Experts of a small language model.
Experts: 80 experts in each of 9 layers, 96 squared ReLU neurons an expert, a sigmoid router, a shared expert of 576 neurons.
Training: a variant of Muon for the experts, 368M tokens, 6130 steps.
Below are experts of layer 6 (counted from 0) of a mixture-of-experts language model. Rows are named router (the router's row for the expert), up (a neuron's input weights, with its number) and show model dimensions 280-335. Each number is 500 + 50 x the weight over its row's rms, rounded and kept within 0 to 999. Numbers have three digits each.
After each expert's rows: a language model's description of what the expert responds to. This comes from a sample of Wikipedia text that the model never trained on.

# expert 24
router:501404478534562420467484465517483521547481510498445403436460502414484547519532524577453461448518580460565455538499476449512471473500475468590552521487587596611425603514
up0:492472490537499498507485517538460412427592450476501502484635509538586424564470353510420499413482542532444488493449482554410470494419503497590494484447501499469425553558
up1:477505444523490402505444433565504539486571497526474528492414527509524487531496522485553385587490459541471526573553478482520428420476533498538525487425484486535412622480
up2:398545594535522569370441514520489537415550448443430484490570445465483510536591510428518457516558560489421484506456468565451486464459466450483550527477401560605420510578
up3:563474406446471576552557476526553541485482562547519454422431441536536513516486470503556460438545525474461503464496398514419487460518451526508484511584473452519533548482
up4:507597366400538578515384452540394523449504579509534562539508594487489485495490511570515474471523466504417426520453472625556477507510409548412623515497476571450474480497
What it handles: Line ends and initials. Line breaks ending list items, table rows, headings and paragraphs, plus capital initials in names such as Francis P., Goodyear T.

# expert 36
router:512500447511528525580471481531492444557327495522467364509471532448496555522502473496576573532447458493444447478580456494541519404452590585510500458516503498565475465441
up0:511477427595366473610583539459524433507494556456516373521434533610477598466481500501531446489482489518509480469489507483502457516502512510518516527483515565503555406491
up1:458498453451515609515472476521572462437489506492393555571499636549407526496571490537448433568492495522497446494582434564514571407480542485518502439450536531550521515427
up2:535472466545514489477534542500509415495538431575461510602465433594543521549465498529536492428422542545473445505596579375514564532540514482551484470497460436562553470611
up3:471492573578588581471482473505394521505452536434436439456535490447520585464511508537493451510508530552525456540512451442503534558487534408549460500522516596558507427563
up4:420504495383509463532487470575502455485568499417461432520536521550602392525522499470512593496526521537511503566478529474506487521554549528447535515509486475435505483397
What it handles: Numbers, formulas, disease suffixes. Digits in chemical formulas, chess moves, math markup and statistics tables, plus medical endings like itis, osis, disease.

# expert 13
router:521547489553421428506495441520484563460440498464536470448520541462465497503450537526513453540501522473480526519533518546509470496511531521502539523539561578453542538611
up0:503469496506554435596534497548500545515491421539531514521513562574596471481606559449450499453421484405438575460516490420469553424568521522520402487494571476516515512489
up1:444463565532531482526492551528470492557554567486403552541459516521536506516401537475561527457474494547494499494429512513547445550459513552610469486436517518519479505433
up2:521497557479450492597527603506569618459443497546508470488539486529488510487557544453475547523466543498493594548487554408488455561496453392569540509486407520526439494457
up3:629519597478555533494478529568551528506532474448619439530546507547502520451502466489459451573439454567406479548416551532543540498564617541518520476448498532490484447486
up4:548545482514634515525477445515536528410394487430479577442477626501441496517521500512500576562584504568592552512471507513502470479552501515480428451513412555609486632489
What it handles: Brackets and dashes. Opening parentheses, en dashes and slashes after digits, in year ranges (2017–2019), scores (7–5) and parenthetical notes like (age 44).

# expert 48
router:516450474548543455483558502512514521525475471530488500458483474530436638441434520531487462504530635482476481529533498496461490562462515424595599497459404470529542578562
up0:550514482521489484516397590543445518547456531585542476550502529474560421534500404506494575455441511438494531533532564422467431494529457504475583461416457464460516420454
up1:522495484588436580477453505432546499446439486537480478582472414522580440446480498452519429593406579540555490529417627426465530536616435550505510506494478423468573547469
up2:512538566553508470565449510522551561518467513455507498470482504466548598532470478447502480411549410469512556417492537450514508503533516419600511467492456489454540569507
up3:545453524442547565611557546540517483545498510492489477548477533471493526472476434502508515553454582433517409524426521543519532533550494491495526474549413593496492452560
up4:583508390496490631546426526514480518412459519516541524498457523450505421437384444483447480509508543479524471496477525598487504537460520562591539541482353421550544573480
What it handles: Punctuation and list dashes. Sentence-ending periods, semicolons, colons and line-initial list dashes in infobox-style lists, plus invisible marks after coordinates.

# expert 51
router:567448512509481450512435563550478440469470487539440525516553493535430458443565427440590549408522509547440546502428404476488528491460478523632488639449532529457474531603
up0:487434471471500533476470568532479480410511496482465460476527457510588493528604468466452502434415609544498450602593553413377422530580516558573530470526472497473504498563
up1:469485456393460458493462416512496460460489549480549526502566571532430483508567538508555534576520483492498511457567505466588519536488559482542477682464509501497598503572
up2:515477439502427455459500383506543503442527638515536523496490440479569511456630517539499569501564472425432523418475401493471477472509338414517493480508485571527501443630
up3:504374497478462564573539365551451478474447506473577539446483442497544457522495441455586506551509554485341421482498458559493554509487420507453460558490553473488529569535
up4:495435498461512516467545474528515520491537462478482570423592508495530607468538446488429524495428572484534457458474502469473532533445499549534512509502371560446472490552
What it handles: Conjunctions and auxiliaries. The word and, plus was, is, also, and He or She starting biographical clauses, such as scored and, he was.

# expert 18
router:458512569513493492589465603545501421507470465511498406443428523560472580514503488564562543435518484491452537554436602462586517518499510496488568516533601480456540505566
up0:446470579359454539427490474570489498475527599499573483568525554570513490533462497530512633468558517455445447511548507490429532562503478489480584487533568512461564540480
up1:483486478514549523460458553529525519533543464443510480554544570462471419404547538519472549579551504519530512461564513488533537529459452583458466566566455592554598485480
up2:555461447612502463508428470558494479501435521537594542447510475494549535471427461438541523460578489527517470554565553477541521522452483475521413539438476565518447531465
up3:491456448541511443486426558585472469490464422444580495598474483562474511555428556568500516568509498562506556535472491522568444503435451434551483491534498575498490552597
up4:410566475514513425512536480522479494509525520575507520396537488513612534478539434562501508455492410517434513459497484498461476509447520458520484368563515537486488394496
What it handles: Adjectives and table labels. Topical adjectives like political, cultural, economic and public before nouns, plus table cell words like Loss and Turnout.

# expert 10
router:419474431532420509551464498544482534436398395578424504453564557512589604557638562501507475485543468521425497569490498446538569483504515416537536428475556553524527560545
up0:513482496462554450537401572480571546483484516531498548410499567562492449563545468484480424492558571468460505455568520447478494520535373420457603446467525525494438426479
up1:457499526536534469438516511514508512507453490458530555542575492581580519567546544532517527432554475391568501420520514417546454501512479451564508537510568495470537559458
up2:438546490421428555486507512457434521489510479461491560441523573463479605456513441512609506521459536506537515574457556619470436521406447612492502624463532478498476529601
up3:515515524519460560523481488564445528538445467494449447500490568504502493550615463590513553515506520585461509487396493496542520469500558472551479428547482529542627567557
up4:538598489500557479496488441507468558626490443467508457450534498414456488423543505548516574500490496510523443542475466473439455491419494577533551547477498536523620444482
What it handles: Past and action verbs. Verb forms and -ed/-ing endings after was, to or he, such as used, began, located, built, plus particles up, out.

# expert 63
router:508475446525502475535474526513511459548401438494485436489465554523479541475499519499510474438499456546467431501521452433514392484486529501480496478514517528477564456434
up0:462514494454490521559466460410566425493438469532490534459445445487545509571523531569460571414450469575597480512560456494541469489513512487484470472423468541533543525528
up1:509539356428520472539517427521510388519420513531461431462459584459379512519420459480473509525514369509519472459472440555508392453513486527411545441391462484557480539440
up2:519481382442509572497479479549566475524408507505501483506487446481481521540491567452514555520512482544455447406535485506498439550528607465449423451456535494476476537545
up3:385504488492510591461424459462594500608428509464537553464456529433495467453526515488514492469562444482548497573549444472504470494465515502524456434509534515550492498500
up4:464365516507452603559452480455500457552510464423536446504436536511541492436512532485542513423462446533470483514484486391464474507467465573520446531518536504439502519541
What it handles: Scientific word fragments. Mid-word pieces of technical and chemical terms and spaces before table numbers, such as magnet-ost-rictive, inhib, oxid, elect-rod-es.

# expert 46
router:523464526482511544473438502559445487519444497450439446512565494503481545532609529478519472522552534529517423489583413440453536535463486466634555608470420563539520489522
up0:466455531620603586472520544469500477507433441523492479481461546443553510468541486493576450436480496488492516396452496493472617517588561503509536567511537389384515531610
up1:535509567538543407492491493571504583531426627449492453514502464450531551519513527468526396567517552558569510486474428563512514583438457545498431499374562553462497512413
up2:485490536549492513598508442468546532510363444446438512420454525482590521500491641428570531577451446476493485562525442461459445513449461481438475453462594508529510495480
up3:391524411535554533551460554487413521539422474529497578538505486507434491426541558436522385561550495477551436579497433553499460494468539432583523553510567499465473529602
up4:510478440505523439463477476650560516507497386616541525505485524497471468475543610565483436555525559512520530466544474427549564581491482476462549546514503504531464525468
What it handles: Pronouns, auxiliaries and adverbs. Subject pronouns, auxiliaries and adverbs in narrative clauses, such as he, they, was, not, also, then, often, no longer.

# expert 21
router:431451415561521489460567556510455556545519442481388562447400530525463529427509613633467481475461513506419508540448571488480591446498535474500572531563525529481481489486
up0:522508498504573416559498545537556497470496449351545465516523635452509489455498477573463414477539455526528432508492529580502535493465575590429532496481526613458543473459
up1:536517381426480433542505520536493545476399511429416452517554500510411514497524414549518391569547565449477459477448531436453440525459494489600511418473473465422406518476
up2:442556448521549492579505544532392533459480579554420497542389500541477436450483466564516584525455566526491567568575490478391584483556494439532417482516546592398460555432
up3:496457570433447513533437461494472491453423463438412577488483533547507503436577572478548509500463498527498480603384535524456485477461493444509424492476450560505508503451
up4:509468484545512595482515489532510478505479536482477512491461495468454467479521541395572561585552484557565540630449549475476477474527478515496526430463551593454458458483
What it handles: Space before numbers. Bare space tokens and currency or number signs placed right before a numeral in tables and dates, such as No. 905, $, £.

# expert 9
router:489417507504510465526498506607491457397546479454490483505435586543459579519493539476548609551430516524543520452519517426410525662481549586481492488437399473439525577510
up0:546563445436577536460520472456438508469463449548473494541444462519529493377485590605519544416507525567507565476533435498484604524589467557500514476563487551456657571521
up1:400425465458497518513526523482507472522486540509457453520438513502496483470519466532400472624495542474545381443536479483518469480489432505414495460525487411536436446511
up2:533578437624484524490582586534438430490439478469427491426432495543541519436474614519527510507494490401415458478420560477382400458466409516477481398448462452545443620546
up3:513510511523421500539407415551518567434478506505503471553424436559441395487417596552521543426436394510489519508539536489494600441414485469501463480472490483375501486544
up4:468487513485555440507494437523515456471560554489561579494580466533534538526527415546544542550503513528574448554529437437545412538580557559507519534484439496538501496540
What it handles: Numbers in structured data. Digits, bullets and dashes in infoboxes, taxonomy lists, census areas and stat tables, such as 0.4 sq mi, 10 m, - Family.

# expert 28
router:513491447501606549497529468536457441441484493471513580464450542582447579416556547506459482481550498492533567514493510450447448542453465460534418630451539567446470493585
up0:455441497539516441497479508479510498462464492517445428500525508539505395552533496517563556539543562518563431395561519440463515587519444467473515625452441650488474486472
up1:465408466543437497507530473500494544545545565488547412515528479443441438521464505431472533543492459584486505497479519480494437477463397460565489586392495494500433392547
up2:535543535610470566497451507538450529534491434532477440470525389482520424527445506598579534602503532509502577527494564444543448504496412558578502513490523432480481566535
up3:507456461532502560487524487462445513422495494414479479426425511544545484513566520520570457523482540451473527465506510521417458506526504451536541482477526514568505511494
up4:485525553511432458553447559564526558568541443579516459478497516588490536545434576513473580497475465569396531363541447425515488466458518465553400502512494481548566464548
What it handles: Year and circa prefixes. First digits of years like 198, 201, 202, and the c of c. before dates, in birth dates and tables.

# expert 23
router:541441441467452483515435408526555446424474416476487518426433509510433487441477539522474560442479416588503543422527475373473465482488420386552521620562513524435473493605
up0:463588549429522518517635549627550486505627495418419437487524571562521509548530495495493520453507444459468535538534480522493475509493540538448433440510554497559498475462
up1:519502465476532530449499491620465491548401568519504529533503523478525448467484522571561587466465491490420458487543485382496444472497424562444408598527506503527523478518
up2:606486532496481418589460572548515561413499535497508463519477501592475447494491486450536345478515528499488446446488416541419520477521450529418429478506438459466452465505
up3:503519516476572488403427485560436480544518440447460569437464487534528436490502464467390539474510666446545571424458505467488442409409499482620483691492546490471351542492
up4:495550449519624511465536520554528456429515509516390444561549577404492557584390525488482599425440601450555464483465421436472506506537512495482472560541522530495416487531
What it handles: Century digits, table separators. Year prefixes like 201, 199, 196 before the final digit, plus pipes and semicolons between numbers in sports standings tables.

# expert 14
router:417521518510557545550516475486445539514529413491494490445550509526426539433556555566418481652525584462469634443471540479513539514453466447442569592461483529586437409435
up0:447583501492536548491402559524519480474481540549451536472399595440468428493612443445542420537512429401459544410535562469521493546477567567556413567436554484486499481486
up1:478514469512444531549439453523481417478515452587485514494504503576353564442509440543516486559560543457550539425448546464401554632459532521513459438497487516556423520521
up2:437473484549513454468548547542546495616510548588573530485541492486507325477510591475446476545563564453513550514533542506446493515455504512498449529546497494487573452497
up3:522538544552412476560521561517494510559559514452563483481482489546436393550437445441442517539579445504416500524478570500527448466459474430525397572526398555496445516546
up4:502400540585558519504550507515599457508514493487468546509477598501519465471478394516576421552570519558500522496481475524463485546469501595503511498599511569476497509583
What it handles: Tokens before person names. Table pipes, dashes, country codes and role nouns that come right before a person's name: businessman, teammate, featuring, starring, USA.

# expert 61
router:468491466428430491500529501549556438553391396453532535529471529584475431427483482547562609523489500509518476483593576459460552552490490472532444573490354495545459582442
up0:434544496429465548438500394465548600450429515503430504447485508543527557567495494454519495575532553568582497572483615487595608522531631433416435542474503562571545449484
up1:375523498621421541549560416557536477482512557536496533403595513602494577462408470469569446505454530505468471497464453546414475510489492490573510567508477495550447518523
up2:516459533454499499436515544475523506493511571459508460504475541486572448474460512538501517481461447508455466478610511558575523512588452472446543548560525580479509537527
up3:470517498397544500443527547593496506535471549532500504532505492498491548509524445435527428473482422450499542450541467475611419520422471505558530481517488520571500466531
up4:427448390503480531539479516551444463405461437497483433430511614486449526512511436489510511366465453523558446412449471507426508490519438567509528558529494477466490459444
What it handles: Surname word endings. Final pieces of personal surnames and other split names, such as Fou-hy, Rum-ple, Be-han, often before possessive 's or table pipes.

# expert 20
router:505441497548456495498495463566499449567401477411523334407518533508511476575499480447586540576455530448509502542571454493458475417421522482539472544517430532507571515453
up0:467451417449454498438483555520605467508521467483451499455495368537521544458528564433432476496529580618511509531457463395524504427423523574475547516609530511472558561535
up1:588539510493426484453493455590445586500450500508492441393479493512514487547459500485465472506418599500569528503426555505525473475512467530534442463511488505478539535481
up2:546466474453593519480410447576512538513484562560563541541540590542432486549423511464590558476458514396483428423526463523507458481475490518426532434454446521527528458424
up3:471481494518526455539501448530500441436456443450484607486494461481479537539547570417506490553500513513594474543478484467590515418512491511499472507472518489552428547512
up4:500463400621532524535536476556510474553632485514516464412470500511449521518484479490539472562513516515506455567557480425516460390424487452368489412476478517518469458510
What it handles: Place and institution names. Country, state and institution names, often ending a phrase after the or United: States, California, Russia, University, District.

# expert 55
router:453511479533403497501565507525516542449411666505456544473527553584437537535507538449482480603551556534445489544532560520464475464529528499513458585459520505490501514565
up0:479453529492476452536462545557481481517588466561474472471483445517501441489595492522420489524533497404526574486497597364523548493516557497479473521506465537552465436490
up1:570519406471469508546500497552482558517470541525511501520522444449388504522494532464480494557479484655499568527413454535532471535513549544502525504462497551658385606561
up2:462450609570442493445508482529561475429552495475463530493474465402498538458432492533458426541623524594437536502480528464526474567477489518501539483445568460427513485487
up3:520473491425488541584489657536581589426533457460479530556431567497491526478408499490473470473450463475557456434487498519479520322501562482480497491506389452539550451507
up4:466395538388401501471480467563453428503407580509559501449431488456479409563495531516547567504576462495499495493500528570532479516461536511519414525369505426504537543527
What it handles: Verbs and title-line ends. Auxiliary verbs after subjects (was, is, are, has, would), opening parentheses, and the = closing article title lines.

# expert 11
router:466554493515496560523507488516475548471538492494513396507505494492440476471487531488474494607461491507479540511569424447435519459468525535498557580472496495481516437400
up0:462543488563471431477479489470521551391387489540455472421529596497513495414454455497480439534567558576492487517442534504544559599510518437463405401481611509453498589454
up1:395524503588456533525426452514485420519382491389537430409469545573530462561488479488479427583519487518461327408486450516498569561487502560523476529500519475428489510486
up2:489490462523477499462418578487434588479425465461568439508462512454472592482453506529554463564500504539460465532551460547457471445533499526561477467456468518478444502522
up3:565462524469490525552430512520566559498519544493473509519556541442393539511467489606526532453520522440488479495462514474416510569563446455548530496583452522520497443478
up4:511548496357574414487491479587503463589499565511457351401493445570535500579449465529522418545494496498571529441481502400459449410446417546506494537522460568496467431504
What it handles: Numbers, decimals, first names. Digits and decimal points in statistics, serial numbers and percentages, genus initials like C., and common English first names such as Kevin, Mike.

# expert 49
router:474434458475424476579538573556461445460480499480443532385472518536498434543566475473511468455622464541521467421555463456420418536470565503496601526398411470468459545552
up0:517554509447525455529472494556452474495487496500553492439491525450468466551460530469474548518503435576561506575438493453516488442561565526456442511451378400507468478568
up1:494456432516498534549466578500400432532432457499454581549519607474480572544522525577438468482469488563439436448439524526418542470553417538531520500468513503493430614486
up2:530507542552578512529467490537461440477585368491423525497600575540490573617564496487506523543562510598470404561481333511486469524471505549519497489509515438427511532386
up3:559381509518460455523522505604504548392571494530496451541435546419572475520573473589431538403515466531403535420497429492430578486528501494438562528477480420537470523503
up4:509345472389464590559550550530487527434512531443523508427447455469514561430425576437514527550540495474436500418553462467543539493615551485509515551434603494579486595483
What it handles: List and infobox labels. Label words starting list or infobox lines before colons or of, like Coat of arms, Occupation, Website, List of, Species.

# expert 31
router:446474440531501492538393523522405550418414614535450444470591545378496570411549535531533547529490537499454531566465441523441526485528527489482553462553566528509504507465
up0:472486505470492440565558482474436515513480525505465441464533477446556539539570426570531543511612527611489614473543445452459454532530486531551479472456522484541425546404
up1:517454449519526489534541510542466457498547448490486569522520540573524430481529482437531560489492487621541496492422431514511464379477463480502584535493525494543596548563
up2:490527501564485573512379545542492532497451543490480499477476477486481472543472555417504444385530531522537512513533527594507476485529548421498506477453477449449509449493
up3:526524426479494468537480371525416463413493545526477429476534486498520421481507500527546558541541529507549492472412519577520501514543441569573605457433486515597465571511
up4:480492484483542497520500539592513474451531592453485581580498491537545413550536533502490470478550497444491504575556497503502605503504449459527496575535533493481449449549
What it handles: Spaces before numbers. Space tokens before numbers after L in game results, after commas giving ages, or before dates, plus verbs like launched, operates.

# expert 5
router:503474430482546534467534543521344547414510515493515491458508521383413519494475599470485491516505559503511494476561450429480521562485477459479513511414508508547449512500
up0:515515506564588502453549459501478533475546560495579466429552560512505539539450573501567427606570589558580528485448574510451426516549496512456451443435529534457593585437
up1:470405440458602525440507435662436610543426496540502461446465478486384457476524480465551431501489501535606504569568513567550569364442451477475488483531543502531474496402
up2:557462407511428502414483534514558488545456493447461482435426444412520447497449545548533548538448473496570512451542457583521570495468353531472464490530517528473534538493
up3:534558456504542438487582483589448468474422496519484547498547571481578546531469497421559515531494457532502555435454545552469472548531547499537512555509427407453482444551
up4:455421418513584469435535516560546461555582486488506585472405548462531493567499581487458495517460534507448573504466501436553525501507502471516368561519557558573479520528
What it handles: Single digits in scores. Single-digit number tokens in sports records, scores, ordinals and year endings, such as 3–0, 1st season, 188 7.

# expert 0
router:497505476444505450489523589577581609427427537468480539496523547458549463530519563538500445452500512543498497456581430511493482509521606436589437457441508486506506492557
up0:398482506457411456490545591574492526487575585448565544486410536444563457542519608537517541566606520449575498505460501505541453533388563536494552550465518536497590483537
up1:555575408341518450476578526524537554462586545379496574493542435575475447555459522537517581523492459597536536505465481476488527540572487475464403452498451491502543475502
up2:481461526496469456489541519547466486405537521504505495493413495602540532468545496491508512532492533464407525476557375528497528475515571518528477575462518500442563476486
up3:518497513542540439524481585544540524564528484467418556510543491499522476558576549509557634543481567551540471539481403506495413496430474354444460501543435540530547412463
up4:438526403531483469531478498485484472434518562454448507442576597473489522511478479580539442470530421617565531489532447492471458481457483519549517571519490450504588417503
What it handles: Dates and temporal connectives. Spaces before years in dates and table cells, plus clause openers like After, During, Since, until, that, when.

# expert 52
router:537471442500454530518504491547526434538354457474496349490563506530473530472483446499688535516456499511533559510550529470591514522464522464571492488482452542542490505485
up0:488446525503445512501565480610605439491494585471552528485391502453502435463544577515564466437447480507589532507388527496479536526573471526536561547496492566465483464574
up1:513506526488527592468466596532505507567460577474503492512462442507516550471483464428361499413451561486588471548539439629507502544419593533448519424514463559559504442503
up2:552463510529437404561517453545458536444417554515562561482481445481502448480510456496521510437519477476486459531517451477362466444470509479445410588529490473527494528499
up3:537514595553539372521486544578357498432515515464506463447494541423583486461558586578500462560562458500474583390472464531465524437440512429529525408548480490559422538489
up4:502474423462498525556531495579463482562473509578491524443430557479543513455447504507517539499407452436483475406512451544524457544507533417546603558515570455544520544436
What it handles: Place names ending phrases. Country, region and place names ending a phrase after in or of, such as Germany, France, China, Azerbaijan, County, commune.

# expert 2
router:484482403469536518515512488512379505472446485390501405564498529490503551501516489552505482519635563580532450536533551543438486517474500452527536577545371517486465548563
up0:540471431434535490513452511500397479515502477401559472523498555413465516528480531514515531566453597556505420385545497506468465505519540525494505492357450527526453527446
up1:395524485438504600485512566570474558573518519512446518486465554409418454450459520508432563415527452485467435500439461504472520583563557462497516497591506479508542503553
up2:428525456521532441492539532483508486538481483494543506420519560533436495437430572586475462484479559526557488465473539455445462497455633507494474452576471512540494559547
up3:483515426495532538532483529584442549526432456413628464469486549523474539501523570477605556490435533521503561471517516502526525538425544479507448480563529520496513499536
up4:538444443544553574474517520553574563458479440530502485343412563356509582507458449509507502481548539525430514492491529511462558466492476527458518530556491422479477558454
What it handles: Clause-linking and reporting words. Commas, conjunctions, and reporting verbs introducing quotes or clauses, especially in critic reviews: reported, saying, indicating, but, although, According.

# expert 41
router:528434462449536448480412583541613513573513426485489509530484545556512471468513638590525453481480449551408540518474577504529500475497441490551449543493582481497583520428
up0:585460505497491518509447538559482451541510505483417528443503500498565576504485456549500562539498548445498505496444511489368534453437457444541576577574435488490486525448
up1:496544444506484471484441464550494478445479533486512423478476553441491504488544449523490483492493469501577540480520472405537455567490533468411509506563477405498553494468
up2:564464473469492473529471467506453453490526482502491425412525540489415490584482533529506488494554512606508532440499621539473498461461504520504593452505537446397501533490
up3:473374487457515525437496592580476504498454431367640478424486467381567516536536594530520497476552566512546474613577455548511580514491501460497581565493542599542534534514
up4:528531483531461510467439535541519526526492471550511569462511521481513554471481461533570551492424505466561489477434494488510486468473445462479474475505490480555552469483
What it handles: Infinitive to, modals. Infinitive or directional to, modal verbs such as would, can, could, should, and blank spaces in table cells and episode numbers.

# expert 16
router:446493510519503589545545442509467491413560473564470521443528471588484523590504442513534429601502562568445559433513600397469530467462506485547531540485554442548625510503
up0:492458511494441466538538594573540442497524404410481521361510458565507567500492456553496442500528537577468435514388459501484413458510525484546434463476429566533508494477
up1:530450510548511488613552483496394603510499571488438426539433520528493487476468481426475419514531465479440486495451612502509545528439525587460383548483542512531477523529
up2:379487517537517535500449507530435532584421536467443507559526463537386493536489497468421508543493547522415485424503468474453482480609502501530505454526422534498516468518
up3:564534539473581586560448580506516499458530560479508462485562483440503563514459468503467488417522542538357465484464580521527457516471496487415488554491455468506594473458
up4:550559542467508532547592444561460509473516483518391583509521527534510541518479497577481473506416449550481501580468453488489486489570477496533488448484474475526534555515
What it handles: List and field separators. Commas, colons and pipes in lists, infoboxes and tables, plus country codes (FRA, GER) and coordinate marks; also include, Subfamily.

# expert 3
router:497506489507557555567586483479440581398531500491429518493610523520428544440527490476461426532509544532489515473595549521493444485481534528568589598447505500568550482423
up0:531466590515534480595550511511504487468505566441473536549547576561515479490495450502450464488517618595505475455510481490516413458465508472457490460415551455512532503646
up1:430477432459500522612522472538452521526482576563373520566558507459471455451567489448466496539530497506484483500545528442446439502389596484487513409511585453529482462452
up2:467535463405431613567434518536466537408499572447387541426505509520461596424525530515491526512600461497457491571488443597537461458474530568478439525461489402501500546487
up3:457542485542477495510521465566496544483530514441455474466561491484447447681536503567465533484457487458460458480474573429472511457479510568465474500452556544536467606454
up4:501547449471515434504512497565511571495539554500543510491527471475589536507529501517481511485475422552434415551392574431555519532446519501490438420547584458494537460607
What it handles: Table and list separators. Pipe cells in wiki tables plus semicolons, commas and dashes separating list items or credits, such as |, ;, featuring, starring.

# expert 44
router:538409510527551501581507573560567533448424415444468541439607535508509517507613504557505534472519508518474513449564569518455451421424526505442532582558464510602451539460
up0:402626524359495520534457584523518537534446486540487533502498487433490529423537544512495441439572492546367528443561466526425524595450514521468513460496461522539561419508
up1:447439474551539486506482464483535533360578464414478524497556541450492388524494575437527436487586490542518529425486494491467513497529596553425463435519462489459520523553
up2:483413537501545551550443523593504550463470478515525571618505547446545566602562547456509477475554521474562432534440498484435462509521506519541525489524532534414514452492
up3:563446554493506472520482544577538547491439563488588523562540473481540521583483511474441522492572409598448469433450474515436451441524501459484412502512454534541540499505
up4:345403449452473453537507487537484543435484461570454528516518488554475462480540465587432510472453531540479420580529479517482480419563412523479493439477533484452422508480
What it handles: Biographical occupation descriptors. Nationality and occupation words in short biographies and obituary lists, plus taxon name endings: politician, footballer, sailor, diplomat, born.

# expert 42
router:474530424572468571519569509509499518424530556521468521445526553540428540456599506521577424520500460542477571445448505466447468444457505622436564548561506473591447523443
up0:571451498524458597602503527547509567502493466409447502530461545503462475541486488443487539534438461488485489565535451523472415459560535523484494516501508470467520464531
up1:510477480541495409528439481639526487424452584512443490496584596487519531512537543537575450529649529467469481426423500504534510439549568529527520493506473501479572549537
up2:500567516476485594532454543491412635500474504496500534483482533470416546530562451454558421460398543534472515429541445499409462391492408468457454573416498486529517503555
up3:588444431535579432517509427546540542525488447473533571402537545482511461469480520436572427525425496473584463556495495473498506444445479544566462504516502559456518533406
up4:464433496524482544501505606561497510488466472388324419516507488486490472471470494486485511494455487590538497525545560409580522470537551507581543496403462553550408567556
What it handles: Articles and descriptive modifiers. Articles a and the, and nationality, color or material adjectives before nouns, such as American, white, stone, blue.

# expert 8
router:552497481515431432601489555582519468507572599395506523524430531549475491573513494457512477508432497602462484506571588504447464511495488507486602555495522546499487445595
up0:488422581509534447533494531529492542490501570476509514592489627483555510534563411502487468571481525629454493424409567582560560539471479461470502603585423497499566596480
up1:419562427466503544518489535593562465520469579518529542565515493447453517459501481438395604489453507570499410557498552493441488476463424522559564447563519502480540471636
up2:522422476400468604571571515624525543433517470504484565553533571454546408473483471496550479510481530518578502472580500474512439532606525524508496523434506445549419612549
up3:518528552584429533478482565541483531454563575402551526494536544433457579484523523544541526478571520478505570452561511474540543518490497451549544524499474426548453532456
up4:450514543598528379473522560585554487484529531623501551489455520526480523505547537426480488421515490502481473522472493444454457607545446516498501482427496496514622524523
What it handles: Infobox field labels. Field names and values in infobox-style lists and tables after a dash or pipe: HAAT, Born, Retired, Coordinates, Genus, Phylum.

# expert 37
router:458482406564482556485465461530479446558442476472498419488508540504534544402519501563568525574499499501442589455474480532548531520438470416513411555554456473525499558481
up0:522415442523541472493478476559460540433427365472434473472504505527480491540531431446518509561511467499465465487513543470526543528417460472476480549501438467519459422542
up1:528573486563575475541583378503471507453508430396564404494461639517449408500555489507432559525571506496539516460482511548506473470467519479508418470566518518498491558423
up2:466461394480453494552499523530519522564409451481501470486495553467529460414491463365382448565491483485462432439512435472479414421540543541422490414490433371386528537610
up3:495583508527569581477516376564392524487520496463512450516553562440466504501473570556437538525495474486552495479535492467399475473576429506583513480572403520447511501526
up4:557484473372441448451505506541442533504429486475401484500484486514526462472563522555517497483513543527514529539585540475494459483525491493481636565510514448460472537475
What it handles: Month names in dates. Month names in dates, such as June 23 or September 7, 2001, plus some infobox labels and colons like Class:.

# expert 57
router:489460439468453485568469512568564462564432457506462265445581523512497452521513464378545538438475458478568575539589492341481416437488497529478525466495494537439551469497
up0:543500512566490474486460478457490481495480525452433555446458549455443492612615529532482606573499592423540487521487513572486433516543462503535547445446467568521537474471
up1:609479564421409492495562483586583511536565525534521449503512421554521543436580549553496465415513438419517520552535506579491501579653460489494471453519524450478508448503
up2:616561487556416487558471512541568421588547540592468569486505467529379494517509560403393447472500520528518478492556553549542448424570556455478548455440541558533476432537
up3:438490468484589556578495517572574531526502585516353418484469435407457496471501604455489436487465425526533476410514509567443512499448506477455555487401539446549457503435
up4:550415463417487484624540488616585524535568523549518501508503548525478560470544572462471508528476437540518515548517488484460525517472505527480527493577509543542474417551
What it handles: Units and clause-final words. Measurement units after numbers and words closing a phrase before punctuation, such as km, mi, mph, him, away, station.

# expert 60
router:426485420525537496501587498507519532573492525506507493482480515498480523443456613657462518591516505495415572484515536390494595504477497473520494466468457508508452423475
up0:472465486451482477571453544563488553490482506558520456516578535429438467606523464530378623590540512590479524461452483500496515489419506524506521502369435382433456421393
up1:473353521532517473405507439548511498504567524485494590425525500586514536422502639437588525519587549550423462525475588544457507514492564496508489510471510438482461440518
up2:410521399428518543579516570542516540472495501445469423436458447472534497449536510432541452467527462469516535477584505584494484545543524416540529468436441427502547506524
up3:489474549430530501529507534528519482555554541517400491600484577595570448583530549526541576540569534469446599540527478447494444432526493547510521480477578470472529495561
up4:484474482475523504563550389549553495482516504524485500408589539533510560527391449433462469445620523504471569523588465463488562449453432542507523431489491511598420510465
What it handles: Table pipes and list introducers. Pipes opening table rows, list dashes, and words introducing names or examples, such as including, called, titled, featuring.

# expert 27
router:460559475613417537495487491548513546506528469485539473466493542532487516424501617553516490509516492539513504464603496398542556438511473622592504540470511512468422518506
up0:464570487543495486508458596586493428527566510454545553486523394608451586507486460434530493519517470462541501512495561439595548570487492565596458532572439491552518484510
up1:535594593517446420465477467580423547553402513476430547455448437557516540519518589483483413514613500401497501508524526515550484530477488466547513508527484506488493438551
up2:507544452558492502466538517516530536507390484494503524411629548562516465553517531594452535542516547480533512506608562422544567498518514363483604533421516612525531588595
up3:575581457483389454494562543592392522443470506611576509611559476492508520407398509527441515583540476522505531445559481453498487437582495459553548529497426577438583523516
up4:583531454538464507503466491568510513427415530465550522404499465601459510564433480488622403534470462533495525578573561470605550480559529479513522488484551482547416522513
What it handles: Year-prefix digits. Leading three-digit chunks of years and similar numbers, like 201, 199, 194 in born 1944 or 200 metre.